Weights of a small mixture-of-experts language model, trained from scratch on English Wikipedia.
Size: width 192, 47.4M parameters.
Training: a variant of SOAP for the experts, 667M tokens, 7336 steps.
Below are experts of layer 4 (counted from 0) of a mixture-of-experts language model. Rows are named gate (a neuron's input weights, with its number), up (a neuron's input weights, with its number) and show model dimensions 0-191. Each number is 128 + 24 x the weight over its row's rms, rounded and kept within 0 to 255. Numbers have three digits each.
Before each expert's rows: a language model's description of what the expert responds to. This comes from a sample of Wikipedia text that the model never trained on.

# expert 11
It responds to: Prepositions in, on, at, of, from, often after released or located and before dates or places, e.g. released in October.
gate1:095084165128148138160155145135115165081121098162112122148112136104142117123149132116155116084108132144161114102147144120147118129126079112104110138093085105178113146116105145132158142144095144125156139121120135148088150122151139107124117112127135118143143110144159126130134137153109063148103157098156123132135114145167115149141092121091124147162078121100107043119092102117119140110182128118148104114123170181098178081125130161120125117146092130105100143111149117126149112124131132151089135147156150116116123077113076135110165101131117121137123137114082125103153141119152106118
up1:115089161127134096115176136120082186107116157122116128172141135154125156130173130072132091112107139149138144142126122169130134075120120133153154122119151113101138182146122135121104160162132147107145154135169119096150149100129149124083121136139139130168160121150105136179103123144124113129129143149135130133112130189111105108088138139139114159150110149122123112111135128106101094122151140104163113080111151143122099098105126123144104077152093140147097141163143148148092140162088135150103124118149184134107113165128112146146125129130145187145134118162083150158146092151118115105
gate2:132119143099106116100117137132166090146105174153116115145144104119100153107134071156138136102110148137142119095137097087148150142124046095121142151097157177143105143141102110120154174130170138113137118118129126136152097148117143133113127124113117175185145138111106109120094130146072141157160107121154153148142139123127104099138118181151116129105141130114111148149093111085160130090103131131140158098167101126164141174131099105108135103128070082143131153101114167123140145094162131131119150142137094137114141131127130141117124108139151125112122129139126102109134106202116156146
up2:118148115129117128115104149129072149120147100113154132162155138108116114120111175107111110164141097142093104114137089157101122113147141116130150124128088145105092120120140168119113155139156116099139158101117123098122101076144129112155131107098148125130121130122148170114143086160149168161141095110105093126110192101131125109129164111086069107101086185134133140102108133133125112130118191146116117140133106085121112120139194143136136149107083143121119175151151129158118136142080149142130094137140136135134160127107148141115117199099143123120138114126139149123087112150156110146
gate3:160139117107165113156098183138126095107149109123149146130127104118129142112159109130107134167086096131119106111125174154125112104133112157141140145121145131075120154141070116142143130141117113106098129110154124093151138065162167147116082134121144124148136129149101105131128153154119070129125120107129133167105097104172127107109148099100109144128135120106140131122120148106130113127129127125154120144126147168122153151138137141154098150123109082145104137121133158138111085178130110175131127127097110127161121174156053154115063154149133142088099093124094167137162114101119156122
up3:181128159126141132152144154166099039129094137100099106086106149139151134130123171129141125148155077128124113073102093130142138108095110116130136170127177109138125120142170128139100143142140094120106158123127148144107143079096166152144093081126160144119150125136113130134119131104081109097116147158129142120124151120138143116117124151144151112141139128107115110127109126141193130094127104084151117141111129149113115107119091121127119146106138095096155136119090102118077165144149133136115134100136096093124129098157114143160154120152078145133132113112106114149120164090081134160
gate4:101189106085117146134121126146146150159126120125154109138127132122135125155170095119147105114138054171086154105114091118150113130125153144118101103143101122141109149111149098129158118089089139127116122142169134092130089138121134094161102122118132076171118125108117158116181184147144141086104158116141101148130078132096113138142130129128140127163116118168143133116109142160173088120151119131101128120082131129111105096133139116149134109103118129124149140140183178107120139104091154142146153091104124106129193123117154101094166136104129126110097130149144124099106115121151140120
up4:119069093143125103110113146150170158114138100139128121152122101121105154155130116170106160115170153149173125130108139115105133106133129117144145127084166138157136115129135124139109136116121113087080147137115094119102109116117153118112076109124083127138120130119114146123134108131141136167118079168108128154113058077140117127136124082132115126109100075144119144143127090121156158151118128162096116134122168128146162081166078125119170086117169124131123103111131154169131141103125135144112096113111103105099134125158146131140131094181104156158142129118110120108116115064099130149
gate5:121095136176182112113119173124118179110148099122140094113083117136143097155116113110108141106119117136126106128169141088153144085117129104158091146072125116127124110137109122177141088141152093130146120093165125114110107120157128126089129144130148131130122142114156161150133164109131109126107123116115108098096131111124128088067138145134137147183123143132160129101129128130096126115154130135149118157153096109149111142139134155160106137142128143063198120126155124147175153110128162099119147130140126105130110090113118164170122155095146126104085118151157139153153155123144080160
up5:110135103129175081097146123105115157076097129132119158156095176108118148120098105104140149130098111161124094146119131117091141143110113126170118135146115080159091132126140137132107105118115158129118139159144119133117146114170121144139141120133117126060140118109118092115189147080100142135103170122153150163140146110144110135116181130137139121154166127131130119126127091122105151134113148148167110127117139130120150106130115135120107127138105129170116125135143167128111109155133085139084131139134150142106106159143169177143140106161123103133200093075117091129181158079126144132
gate6:135188079091115115144087112150114137133145106117109086126175134171137095108177133137107168181096167124106072127106132133135129134095157124131130152135137129155139121117118148072134143191130116151141120156114131125137139103144168160115137120118099097143137068120113096142089158184146106114153155127175169114114144168135123147123160167156098147114113138141141114125118123106139170140084127148122137158109092114149131135100112109097121166132115131094132101099113149130131149109157122131143130115177120158138134102134112136125158187160140121118101112136132119103133154121166125130
up6:133157151116177166112124127180129108106106112157107150107135164116150098123149154100156160151096116132158110106161126146140161114097141144110088164154107165125136098113141114114125188142148128125114150119142092135154163116099150106131147158158128101089120131112103139134145156122128114128147098117176121120180111180136137108116101151167137129110114129124123156158142145150125158164114154079113108155112140126180138127106110134118172126187133084106099138123135148148128123120124138165148142155150120145171096142137062103135125132103118110145136092095134125104163128157191133129
gate7:168129111111098096128094132116138153141138086122136092152154126139148153158145084159204121103145120190116135104100162117088109137105137099154146129106113119129146107148140142079088109112113087154141140125113102162113102136084122113120099091104183127096132160089139164091114104108130159160126108148122092128147143157155139124139171125127108136128143108100096115131118067111149178123099111096107129169161133132114124156129145109130129141146099124133145119146091099111140180088116140147118079123127124133118139143112113118147135144130131140166109160156144092122098130121121135177
up7:160132133137148136156142091075123161111141120160153137141140121121172133123129146105126111200144131179163071143118136108142123132081160157147156140139057129108147142121121166108171129126119154154117153151130121121101099087119084141128153151118112110118139146162131126096131129125138140147148126135155126157146123086116153129143177149120175166144110167124131167160137131110131114090094133120140152102158137144176147114133103129131103136102088126128152095073192090111132122129162144126135153143131131144118116145095119143105135118131158123068150085124146139101086141127144127130
gate8:134135144155141127150099130064087095157113152106122157147169142102085115122146107098134126161192129112113128117079114102127109077090121115118122104173109139107122124168116158149132118177157106130108126142137095118094132162155125131175132152133105118159153133108143140158107133140127104076159121127140108090133126109128097099129142096167163128145152165116099085133103160171127171110138134111136120140110187117136138149146113093121103155143113125098165124082163155142102104178100146095157143143130127122141121142141103136111173102150138131142126119125113146140130084149123116102
up8:075142076159135132164124142089114118136121176105106185146149156131128126152114114128140147142173138147121124097117137117140114150108130135144156155145134152128152112137187132109113123165123145091104154175140140123145115167150128140060126119108122137124122132064116100146153111146133123111160100122143125143125136124078093133152129128170137119121175159147115105140137119139163165097151071141129121100110143144093178113128129099120115148119113117115155103119129147108172120132115126130178118138156124124153104107119160123089085127152145120116097108141151106122104150076163069164
gate9:108130136106153094127131114147166136102187105137163138087157129113139128167094127144127145119126117137154124158120141100142132155131126144152180142116099156117142151102143152108108102131151108159151115100149099138115108165114103117126123085136134153108102143183167102118126173119136143164148134163135169148108129122138172107109119160139102101103144142135157128162134157099108126104150111135113128101160162117106152110050127190081127144114112065122130134124128108143099115144121113118102145184123140151122128074118128144168153121154120163082155163096150136132105148107109137126
up9:157143128117092132124084140114158133111152097137111153126095094127125109190099171123155122100128103101113115085106136125170136095138115132148158166109142145098153176120162170132092107152145078147130109134143132146151128109134112121106091133133144107142081142123165081131214094109134146122107143113197103144129103132103134143147165159141085105129110142174143115114134151155087114097114170119126136112114116100143101112143101164116114091138110107142153122127138117128101090142140125111110125108107119170122137124118121166146128157120176148096139149134122147136156133161124154148
gate10:143124140120127118102138161112137125145086102188107115119107129104108157090130117113143099134132181158108149153057126125108110122153130168145077138083149131135160107121129106075125142131132133153116098123147137117105144168119168126121131122089099106132094112108155078086138137126122139156143121146119130162126099133128132127137128110118126180150136066100104093114145112128156117147072150130146144162152204144132144119096095156105137110147110154147163102164091111132131124175130126130128131150114113149132081138131088082111150115161136136122148115097130144126114134098090101117
up10:105148134128116139138121157129148128156153123137136104099123157121141130155142111076143157095108128130100123124143171106141111119146122099124151143121132151143146134089118101124148131162123171147126113144168101155157108094160109150122142135104122137095110134134113122138107161161122172142104179134118137072125143108154110143152132115151179116118098142163153129137083122135128112098114102120083089145118120085109100144108075090111107113147140103142116107135183119136134106094140137114080155129111149090098083154112161116115106133052139136143113125167090080116140171074152148148
gate11:124150134108127143128127152114123092126097135139120122135108153141107098136122088131153131131117155144121132177134135125097119093113129113107143143144154168152152097125153153116120113153177143110130179115069120109148115100149155123138113108117090093128178080116107122119122126115128130092151126141161133133083123074150122106147095138092085167112130126122123132123181141122169135142138101122173097131141140079135127066101141118119126077151139133101136134091125144099115124122117127119110141101103160196099131146115116125179116111082111096169083098114121143106121113188115161113
up11:080083135143110107123099111101116116135121139070085144119140122116135137187149117128106148122162098124131129101125151122153137090143145111123119139103130141135147108113157175128114113125149123063137181122085121156095109121128174127137125103132128124137132123116101111131115093136140137137112075109173126139146099137138077136130128146132101134089117121133137119159123097161128107089149151141153085103149124096140129172111101114141167091150128104130155108140137179088147126122132199085122117105099140176134128150124093117143154108113145093123105173153122163142168124117073114129
gate12:117125100091104097132166128135112115104153127157129109073118174146147164127122105147122128153117164147102105149108157156166144154140081149131112081098079122088177175139133164117130138133131110099131174127117152138133102122093133136097125114169129157105145121133101088093129123165122137139169121115123166122112136105145151126126115125176128141113151077119104121153130097135149173100102110102164098132161175153135144139151113143082146097132115118151086152110157121129117148132088151136109099136176126083100117111103135117120126092142138108139176095133100097114166122147133135131
up12:139116137102131134095145072135150134107068112147154112133115155160106099143153103069163114114148110135127101124126165126104123118149114139161115143131169121115156123105076138093149126110136133148160106111099127090110098168180137173112119112131148117106121125113164143118155145135153137125094128120091129140124146173088129095112167102154130103097140160088168129067160144173132110170143125104117128089146153174131160153110149108119125138144141129170110079133123137129159118112130131126104136114137120120167080136121117131132106128139109142127117121152133091082153126114065155152
gate13:097120100126092166121147089139097137109153143129149125085151119087165099149144113104137168149093103127165161153151111112093110109115128130120084104130107142154168115133139145077153134163139140112104132108161110113168133140134155152135079124123068141098167118156105090107133136116145130127131134117143162166140145130099138157142123146122113122143108115104083116118143124157133086107132078151130157179130108122170107138089151093161144144165150100118161110109117121170115131130159121140108097113117093176162108131135105142129133134173153111164145129186170154129124132150128129107
up13:042165144112098099110123110146062133123122120146119079123150109129129129160145132156128110070136144158115125096155114114122111114132139117153118104118148082135124164117147103160132141163118088135157183104105158126134134137136132089142138121125126135103149124167108133104131134099138122130142109163106135140102128134103125134123144120113112136124111155140097096142122099190040179148112128123091097118098147120146093127136150113152150120167159134127125122149120128162089149144137143151136077123104129109177178097094139153128147148137116137137173132135133126137158119178125109113
gate14:124144175152092124100096083096141103106120113134136134119174104099142091122108087107144162134147141111129108117111162139141138092150144149120113174078104149086152151131168131144128124110132106123168159113127119148138169068081096127087099097143166145141139112112174126128145152166123138138092147114126119128152135140166123144170156123116112123076119132088163133115104118145111059142121139129097152100105133102106112121152112129111170136108105108154100112154138103139120146130126172135127122136135156167143104121104148133087136162106092122110106119124120138113137131068084120150
up14:127135119092096160164118146127152136113101085157110122097163135125127149124142148158124147161146117134101137153136114122109125150168110161139130096150174144141113133179059104099125103111127110157090147121125107106124105157151144141176146115131109139180115121115144145154150167118129105155142122168120110176126141107133174112092107123141160166138118170116094154138092108135163192116133138159117095118149094110095209131148128152152167110096154116113145132148143136124166134140153121123108141175103106124121136143138115112094156103158089135131149107099134108155153115131131133149
gate15:117121138119099137138137151146160137173172117145058127113075131139129142114123168136154167144133132145121088133122125152142160111103146140135093098165162119149103138145121155120120150125144135146103128145112158131159158114174155087136136137094125139123088152127146172100089121141104099178139141155157161101114105171131123114112134135139134152113095140134142136153154083122163100136115132159149188135152161118124142154142165095147128118153149058097140102127121126107138161110161128105112110098089112149117110113079120140162125147143110149120144129203112114122138120144139134171
up15:113138135144143103193144128146097156144134144096148121085130158126114157099101126101108149101110181149162132116132132136140061113107165137120133085152110125123178135141094109137097132124147119117126114165126121140160133122132118134141112110087143098138147098163143123127170137135123116139144157139149146137139142166112090129130131155174098120114117169088135158182138124174079133098139131083124156086127085128095135145154135142101121153090114135127137092107136106147124106150144070118092130079142101082100107125108141114160139106123096145116139157102120150161135123153095082131
gate16:128133197134085136166147155091129154131154128095143145111095131147144105107113100139123146086130130140118046134123120109144117137122123109134103126125135182159137108123150154167121102120101181127124120164198130139103114144137147131105103110132142147165124162130109153136113137115083121142067157128135161142106168151116117058143108149139118092153111138148127096104127105165124128142130124131121155120108101126128108129128135159131126115145114085081153154147123130130180135149129142167124108150104148144121127118145152100111163085100131137134106159115118132127188138156092151168
up16:107142074120116077084169099127119139140136078127112110140133140114123080145151083140138103120145128108150133157094124132154131112148139118160108124115132086111148139098081120113131101127142112142102156118072134104129116174101119155160159107096152133129129125152114137111174085137173127136127142136109120149091109163148105180139152092092152141121127171071151162120114125102083157127155141118118124130114117079116144115107133114092151146125127160138118088089163165130128145126117125105115144131103091143131137135134130160124115097148093103129125115171149124115114148070171159093
gate17:110122185135089161108155120076106140138131181111097131102139119157114114081120111112111063087091104107111126080152084124112090153164155130097145099182134150133166115153098130118118099109153104140097137119099086109151118142111125144146112152107153141116136129139175137131125125112104098144162168145113135116117113120133114108162110106124154100161120140102167118113072126118150124136107138126082124140137121131104172145142120156147103106114092137135184153130138142177118135133148151119103120144116104145133135076139095144161096117115126171128146158113117139107087141095126140130
up17:142160127170146144117121147111139157133117103094124108134121188105139131166130130139128141159135134105109160168140122114149109187122102097151120111128170101155142133147149119133153122122155136070110123095152158103152146071126085166110098136169158144150127106154162149133125110145112146155129136143086153152114092148134100108071099161152119094113122087150125116118076141143162128132113179117153153140140135113113116119123084106121098105094143177157091131131184074132168148163100128122130149158147133107102105111099132111131127125150113132118090127126108141104116102123145115129
gate18:092130136142146155159149121130130119154093113113114147139088122150097117161124124116155080166128128114166135065140142155117084092101102123120155165109133078117092149113128113157111160114110133129113135099106120154087122152084112127120109134120082103121092150155057129115077141102114132056109130076127132104119077107114190114132120129134115148117139121119134131105136141126106127151152087164130150127113117145126154083107150095101107127110186111114164131130138128151100160169144122114122125136096111138122149114112097126140109142119131103086127142119168123112119159154111150151
up18:158137140131176151119110113151147171159168112144147108132136159183111124122115167106095128089121139111144141168121110141116135102127128137109118133094124141099109101142171176133132120127168110108110093120163124128126151122119129150096158132122155168143137123105076125128112107108139164137153128169168096132134133129091135134182150175138134106111130150088159110147171145128096129136163177120086157113152140084133136142133106143153048121102095084135177141121179117112118128113124130130155095142154086155111084137160163146117121115123112145136115139139150148106124099117148133132
gate19:133137192116109133083108175109147085119135167107135132100137112140097108101123073134136115131129104137116138184149089112112128147159126118151113129079102110148165157142099132123135158080100083112135175117105065148136125133114101100118145159159116159123113133119118126167107123129084104139144165151129147157121112127150096127087135127145100116115158162137143133153128120139103127113090163118133140139147126088134160131096112109129132128140173164122105116116157158139107111114110153097162127129120124110101147122136135141183117109186127085141153167121071150103164113127096127141
up19:136113126106141164103133118127104121127132154167170121109139157178133126158164130089143144121150154165062117154131121171151121158131125103063138127107099156110184168143094169113121140148127144132107112147160135110115151114116147126107121133088131122115129100113129106116113133117123113132175061084159132138108143117100094124065155138127133102089145128110132118131119139139124110105119134091141124119131106145109081101175169117137129112111166177112094146119129121158123141152145145122102164115132087128120141128184150117148117128153172135169094102157153145115133166130160107114
gate20:139161128127082196110098109151166154131131133084141176104214117128123112135148122141125103157101166144101104103108116102196132098148123141108121144152124171127146133124138107101138121115142138131125083145119105128148124124130108128124149105138095121141122119154132148102117090123189134148115146139157131116091145155116137093124112126143115138098142132144174141126140161181136127169117111149098119111134161112131069136156112144118146087110142116095135096084133130121170153118128104168103146122131111144140110139193143113130163157117131074100110139111124140150100142122151095139
up20:163146120150146112101108151104134119095153144106140133154131126135106115147151116128106138121127153149113134142147135141116150116195117149118148120154190166130122104165134103156101148142116168097144114171091161094138100093109091109115116127118133145130105100115118132124129147136169146149130118134093119127086131103150101102107146121113120089149120096144099149138115100166095141131138110158111147084144115069121076136103081123127129137116106125110152128074069122134085058097084141132140101149069079123115137162138116144147145170145131128122145134093128110106148110115118144108
gate21:112152148102090132117132137143121132146133099133144166106127139109108102156144139139090128132122144132185095144175123143161123091086131144120108142121126117124111085075142104118140100130123128123095182124171137105113148151153147101098117063115110113113095143116159102133127123171143125123129107151098133182125093136163144153128130078117158100134106153127151146152132068107178155156141105148131127132094149130155134146167116097191126142133137160129135100150147138115098129164130104145132165126105156192127153098137157133172142135162116150143093136105162136144138132149135163114
up21:165161144120087115136138125144165140136135083112068139095177117144148110097088109172141141098141141115083136137084133113105171127137129145143117123127136130085116133112123162120128150105105115103124128147137137135149190112114131142109090125134144136112150117131123150105156119146133173107112146089183166142098152145171108116106174113105150187120130079149125141106138132168104117110116118135146130133089168122058146069114121120105119146103179139101121105106119135144177132117132142142159105139114143094101120122123130073129119110109140157144132136131091103124114131144139149096
gate22:100123101133166140124099117084125086110124152126048123129120123158132099143141137093137180109161155191113104157120154108143112132165125097152111142127147109145110122165139125119136187126141128101151155114127096148111112118119110127151120102106138122119128166121124135146131122181113129140117123142136111162131132124136157138107139137152140107113105110129100156168108188167145158157121121156138139153142154140106144159118108093094124167143204141144149153154146153116095109124142109186146168098136151152157101110132168104132139079122127138133155153133097154122117096100097157153
up22:157119188136098098104106079130164093104119111152123125124117158133101111122106164133113169114156139126135140142137103119075133098140147086139131111175132114132104092106165114122092117139141145103123160124142126135112112111112080132144137151138103126117137105157096119164146148084136107115149135106112117115170103116190114136122106164118123146103149158120130144122095155137093162140168087122153134135140118217155127181114104100147131148087119089106140126134148104115089142133154119114117108161138147124122122140131125158120080125159107124184140138123133136156086090154118164126
gate23:144145158137127131123103108133120125174129131128154176133145135168132095082158133165107101148123135177126150128075148138130091101118102076123102176140081134152117153163108110139131127144123088139138148076158092121133111080165137093142115152130158135130127099118153131121124117124130135109104104155135158137114094161113165148142155123169152127126126087092142150158155147103109128133133142101109140121143118136150096090100141146188188121143075129139098111140098117152134124102148095077144153124127143106136103135134131148110135109143176138170119086141121125083122144175139123126
up23:149116126117115162101112080137109149134095116152142135168170115110132128120106139156098129158143109116108096104092141143132099129110148158098136120105140115192145101130091172127136111117117130117160179163158149111146101134129117111100102126106107147088143129166139095118120109054152143148135108176152135109118128135164142134113102134154094111106152142088112155130105131169136123152155118098127101137155138141175144124120135111141156157113148139154100157110086145135132227103151124147128112130161176128149079104132124133102136121130171109120161118154127125101132133156106130152
gate24:119137143093119138081150134149070111136101148132144135128105164157132163140130112068134138137130169143128129120117132145086120111148124133165100163150107120099095148130134131144138160133119098164135152174135093097131126108153128154131136183145164151149131109112170099106165083149107120094118142133130147112131153144095132116156067120134100115112127108124069115150152136176156114153120102127173140097119126155176116099145137114091113128122125100175103124151098068134095135111121134153119148176101163148147148151094139117125083117114090153127136137148101139104125086129138117126
up24:144148129168135146154105157104141160153172147134150166145107115125111113138114140158122139122120156130122142145081142137121148139128139193140142130117108161117126115106143116124124181116152179131121104138096159128157173142117068136136120101055162150115141135098110104150137114097106162151170144115114118139141096145120127123134167080124130124089099146144160186134121142141135157138138105111122106116095133172108143146108183119137100125143119096120123131137100119106133124162115117071116169113144115124097114118136089118132147089103100144134129094171161142096149117175098148175
gate25:133131109142151149136125116131138155097127174152159123102118136139118131099111117105150097178131094175106067152122123096106106141118144122101098141146117082167114105150160118126090109092152086160127133149108167112120117128099151153157121122176150112141134120161118145122127156128120109096120114127132118115146104110185091133122158093092142105143162137113137132118162110100151135085054104134152147145113161144139106105070108138133127124111142113146129120097123152104109129143130160120128110102097127096129127166113112082159155128111148176096116107159144130092121145125111104057
up25:125110096141113104150138148122109111097116102128142098130143139138153144150150123096153135100126084101091108120167136149142105153128142149118111073115124101169153135139146170139126152132113129183192164149167102128132101082123122142127145139100118143128086155112085118135180134119156130132084136126081135151121102121095125164113073163149066124133144107129113102081115093127145129115087123139137124143144141119146102076108134113148116114151125107144096154150127166112133160110168112159145062148147123138143138178160153135149131141109153180107129120159136119122110129137144144135
gate26:169146134097087104112114161163125139100136075092104135129124146136186118101152161104120136097093136150123127107111141135142140147094123116151056148127121153151110128133160146129108078141133082118155133149118150142111093140134139143121150171138124161141130115127122133122115127142161174150092169131100106126152122159141141113180161105165169110133128153188125154123131123126150158135162127134136122156135125138129139150102135171133146129128152166134094149122111150072131146152180147111154158123152119135129131126104110158117142144132119115147124102071110142073067139145151122171
up26:124110150101125098161119141149148136107113151111139175098096151167096099119111119184158152054120114145108126135113143130080089106145124133155138108100169134087089113115108123128112119131133128156100102152115143186127129138104152116106136102074118120160130128122076071111095137116119145146119119142152106133097123117149118161098097119156080156128126100109141164112113098126145146151148143108142101118150072102094112124123139103100100106119125106132136109113125093159127144132152123153143127167099136111125158164129115111143166151094085095149130118102138093179106104115151132145
gate27:155142072128077117148164161127138139151168118116175139147123139113138161103121110149161103144078123122090131149165175118172110126133107118130143134160111107128126136170148162137166103107121138119127140111143111136095146109146098137139097160176149126145080099111156111129136129146161145117070118161139137125139075123125120125157188076101103128134130095115125142172153123162121117115113112182134137151171129124116095105176123100112133128124087104098144172127129127087135123096133155125089147132097118123147105148111120143152115155130132101098156163144108131138166098129143103133
up27:176144086102113148134077129121145133177161167109163107096126150180119136136124089142141153128120100125117124119106162136129154159159139111106128124153123173117087083116112120129108129128134133140093115126118137144131132124158093158135130170144124128145139134163139143163124142128140168124073097151078136103146137125157146157152117190144108138120167122122119159156171165138112178113095117107124097127137069151133115143138087119165165105118120110094122111152097107084167202095112104123127123094143086144121133097106141113129135156149131106142136141123118098148112125118142125144
gate28:104116123114112141127126104142161116108069170147161136126172117133099108156128116079130091103122109103138115096129143109124108093139145133118163126138085136113151134142072105087088148103123152130150131170129104107114109113164116141178147166124135115079163113101150147130105155111093151105162134124131120149100103130102138048112152145152146120116164152108158120119094116181141146115084173151091103071120108099126146153125150117128111159126134116142138154134137126090072155091093144146128124144106099156137117116129150119145145116102136123147108137111105135124159132112123127174
up28:162074107069132174123145122146163113086177113121104112155092134147138134129109152137138118095091094116101119145121155128150074116109160162132095125135081096134136140152125144109121132081149126129134170149133121106110094129144109098122152151130109118144150149140096146123131150085114172126103149146133124126104153117132165091102164095146127122154104155138142104110139149143138129084132176110101130141156099133121123119141092162144100148194144139184160122108139151142110153118144140120133093182137105095100142149130099178138140154115127111108125147082122154120121100092114123103
gate29:107171144079106107104160081124145150125114147131148159145105149150117136113140122159165102174129151110102131116126127130105170149122180171119123086130109118116131170168141106110154088138142134127108144136157146143132103117108138141113079165155145115100109128112093099151139164119099144117156135136117147080145113142145107140172099108152081132139121107123152141082104079129125100106153115121097163110174065120148138131133102106129097103138151141097117117164131148130148109150094105134145180113139113133092144094127101135093099112145138154154147157185138108117111165130140134150
up29:122108133085120105125111079162162101139076156092140136136111155170126121131152104136141143171096161149117122164141143164128188162133112071122133120146126093134136128125092129125118120147121126117130134118154113101167144128091110092147139119137181108111129130136116103160145157101125153137194135132132127151148120111119135125143090118103128118138151124112129114120161087135158134147167123108129098130103145093094149116164123078132144150149160129100106131118105143104137138123111134132153121137152122178098145156148124137124069080112093120157109123107122114098065126178096174172
gate30:106152106141068087139097187146124167139162129140099147123158100080104118131130137106141123104151133167115097084168171114068086079113134122098113109133144120156110110117100102146060138094106130128107149113145113108111135105106144122102133181122133149103132146159147115135120133080149171161135100140125133105086167141146127174166121098158173137092104157134145155127107122121164107121157122130098107153135110130109113137146095124153117152118125137129168140121103145134132156146150101145112146124119110139147139097126137155113105119119096119155102138141128129102131093105089121173
up30:144094157173147153114144115133088155110111117118134122102156138162137137049166118136110157090102126148115098150091127148179141140105157123164124112143131119130122124130117136123148138100090125121121136138110152110149103136134131143150134183148118125107097058163126147158133108100108129125144151123112155101134113127120141134157149165132159170109153126113124106169127119095154164143124098115079127103175137099125123103143155154158112107114113107121120133136115127130148161091111134118168200099120105156122136121107118129140068118154115188122162150094142141138117133108186142154
gate31:091106101133130104167075129120149102097142127155134104156100145071128150097123127151147120151118166131141104118149116134127140124105137140061160079137100136102098166127095111127117094152155136137118136151131119144114072155105155134085116110091137139117114119137119107131123096125140142102118133145149113146158150087124116127090161138125082147147107126103147106123136169096110128120137150107126138133136127137102070140118107172090140094097135137148146095132111175128145126101062140112144084084111170168159126123149176120101139155137130167080123107140121136127109177151122122127
up31:146173111087120131099132154106124149134106172117149139101153171169091097130104169133140118159153149144069153144109104117139102117116135156117101125129142166140125140106162090086117134108117150080174141089132132142091155124090135125151139104116096127142139119134137142146110121119110129127137148137076141142116126187069128143123107121129150149097129125168117118195156138144142169102124115130091158096097132136128143140149166146115132148109153151129125133108110115091099152095188142134168137128099123164126124142097148104111148143118147083100138176131092118136138096114141137167
gate32:131139138087143124113155121123160129119082117122126175139171121091085144121118173125128126124138152166145097133155160125165077154130124152117098134128091116112138127114139145110126126109142145151141117117165128094147108111158066162148133077125126135121141095108142147142127190142125141169099124130160117119125130135104093166097134129127106138173125095141155132177181141160128081102145152129118129106123096137121109106095154160122113140156111125122097104113121111128141094142182130169145087134122127147080108124148167166112165146134122135146140134134125174165125133095141176177
up32:136144154111108152115165091138121108156153138104159137150116124126176149118107111135173136113146122114154127137134124118115135122105127143140109120108115163128098140129114105103120109107144102115136067137072121145084121169084111091131110115137161137111157137141149139150107177123126163123149109125109097159157116172085125100083136136112139144121163122079119115113087164153123124136106184150126091119101148103120117089158145127128159132139160087143145105110171112162120097144099110137107142191120112080106119120117099128113132127082105134175155100151072146123125155093121154141
gate33:130121119136099139143094140124103085119149167142115099109114110119087114109141145185100093156157165090150117149176060176156107135123133103089151148103080121129120116153170133094110155134077148128148131161167097140127157104082119158161167132133133082136134138180148123099107143108135136135136126115126103088137126100152117164122085125142126136115134135098114102144127102131092083113109173157127109155125136062131131115166101115141130160134131131147127082110135122135149143122124132136119165143134108143141153132097144169109132137151176118100139090148117128122155140114127155121
up33:144124090136088115114070085071099109126150186104182117151154176125135114123137119122141159138164094125164142108130107134123131113129126132107118152173111103086129175124096117115145160090126119154150159153129130137123145158119131109069166083149096104102117140135116152179109124113082102122155096125100126146110107125121109150101156108099134110107124148131116133147115089161110127148149096171157151115108110160132156115115131119155066125159145133084118161113159128123159142125119127115161107121138148122147137119133091154117111079148127129142152117112112164089119159152143115124
gate34:162143114065092112132163084143113123115141150121110131154139119133146181133128118137160107111158105106125131130100126112098083150137093119073102158124128123179127146121128145122124142139155124113101150136145124146134114101134157116128120105134117148175129118140095147133143122096092150126101150122119143143142135177126133122115096159176099130141137119105131179118105135158085166140088142116089176108151125150160118136098097128138145106079097174125169117118138133133102169156111118120119188132125085150126175088080100143147081150118113081147095113115133130126149164115124132102
up34:124124157126125148131135152109135115136132027128089184115102103157088112124145116126139119136111146162122133127131103111085100115127150129137134112115096092124154117174097123101106118114108097118119112116098117172118125103113095170134078169129173113151120141139115115117108141167085125112133119116174120121082124151144123160129151150152112122111121113113157156153128135143122123112107160091139143123117113155096165143169105171111168146133148133131121117134094139115061118128129157159131153135140126131115166144110136161163074114104141147110145156130108165142171172151135082105
gate35:106131114133109140176113094098148134117128147114172131174145132120076149142135082112089111099151097170189122114187145168103131095149146114137118127137120170163118117118141172097138116101128109167118186115124163145098148129147115150112156126092142143105118131115128122126136122139089158103129116119135154126141129124169125117128079134136130106133102169121151085150165156147186140111156136134116169133099095150096152145092131119111129099161094106128113117144118089126120141156163137141145144147169169121147094157113103083111130111092136113117139169160115132105120127141104109151
up35:113125099115148122153182074104124163154176129122139118147166137151104089139128156153138078107123202153155081118167128112141144133088166115121119117111123096125144127145160090129158154153108114111140147103144108142159093140099160136143098140119126147124105152173131157106152127100103132147174130090128175130121168126089136140121142141125139121132133156101111110128122118143120148126114099119145087106101143138186115148166143150188150124111142138116145133081111124124108112099125109137138146117144103108163133110093134119128174118157103127088150154151108075151130112129172151134
gate36:117109129133182151174129076112131115097109132147123132112137089131108090159143134135075112138112144077166159116129161166138141089115085124189134076130132099048128147134158146125104109130150128110086160116149112152103126109100156112121126133110147113113115102102106108121136116122163104113146088143169131172137107117144130104149166124128117132109132106154162076101109166128104133122149106098145122131103191133130094126126128103132141145138113161133103133124119152132151118130157175140163140140107080150115140102151151162150132138135132145116119142148121125083099110111127137178
up36:121112151126170091111132165164119155110142098145126137121139175142143162125108136150099088138095115116109112144151122130109121151091156124094161115151127137155162139087122115133131099116156145082141145108134109117170118085139121138183071118133135090114142160146111105100157158159161128095124121121105104149151119128128148181109136105148131119147169116125154107129134124114100102146120131106138093120109151154142143161182116114171171114147121101118134128128109165102150130169178108143128124134096149140185139124146135083152120118075159088167130113113121154129125173160132166101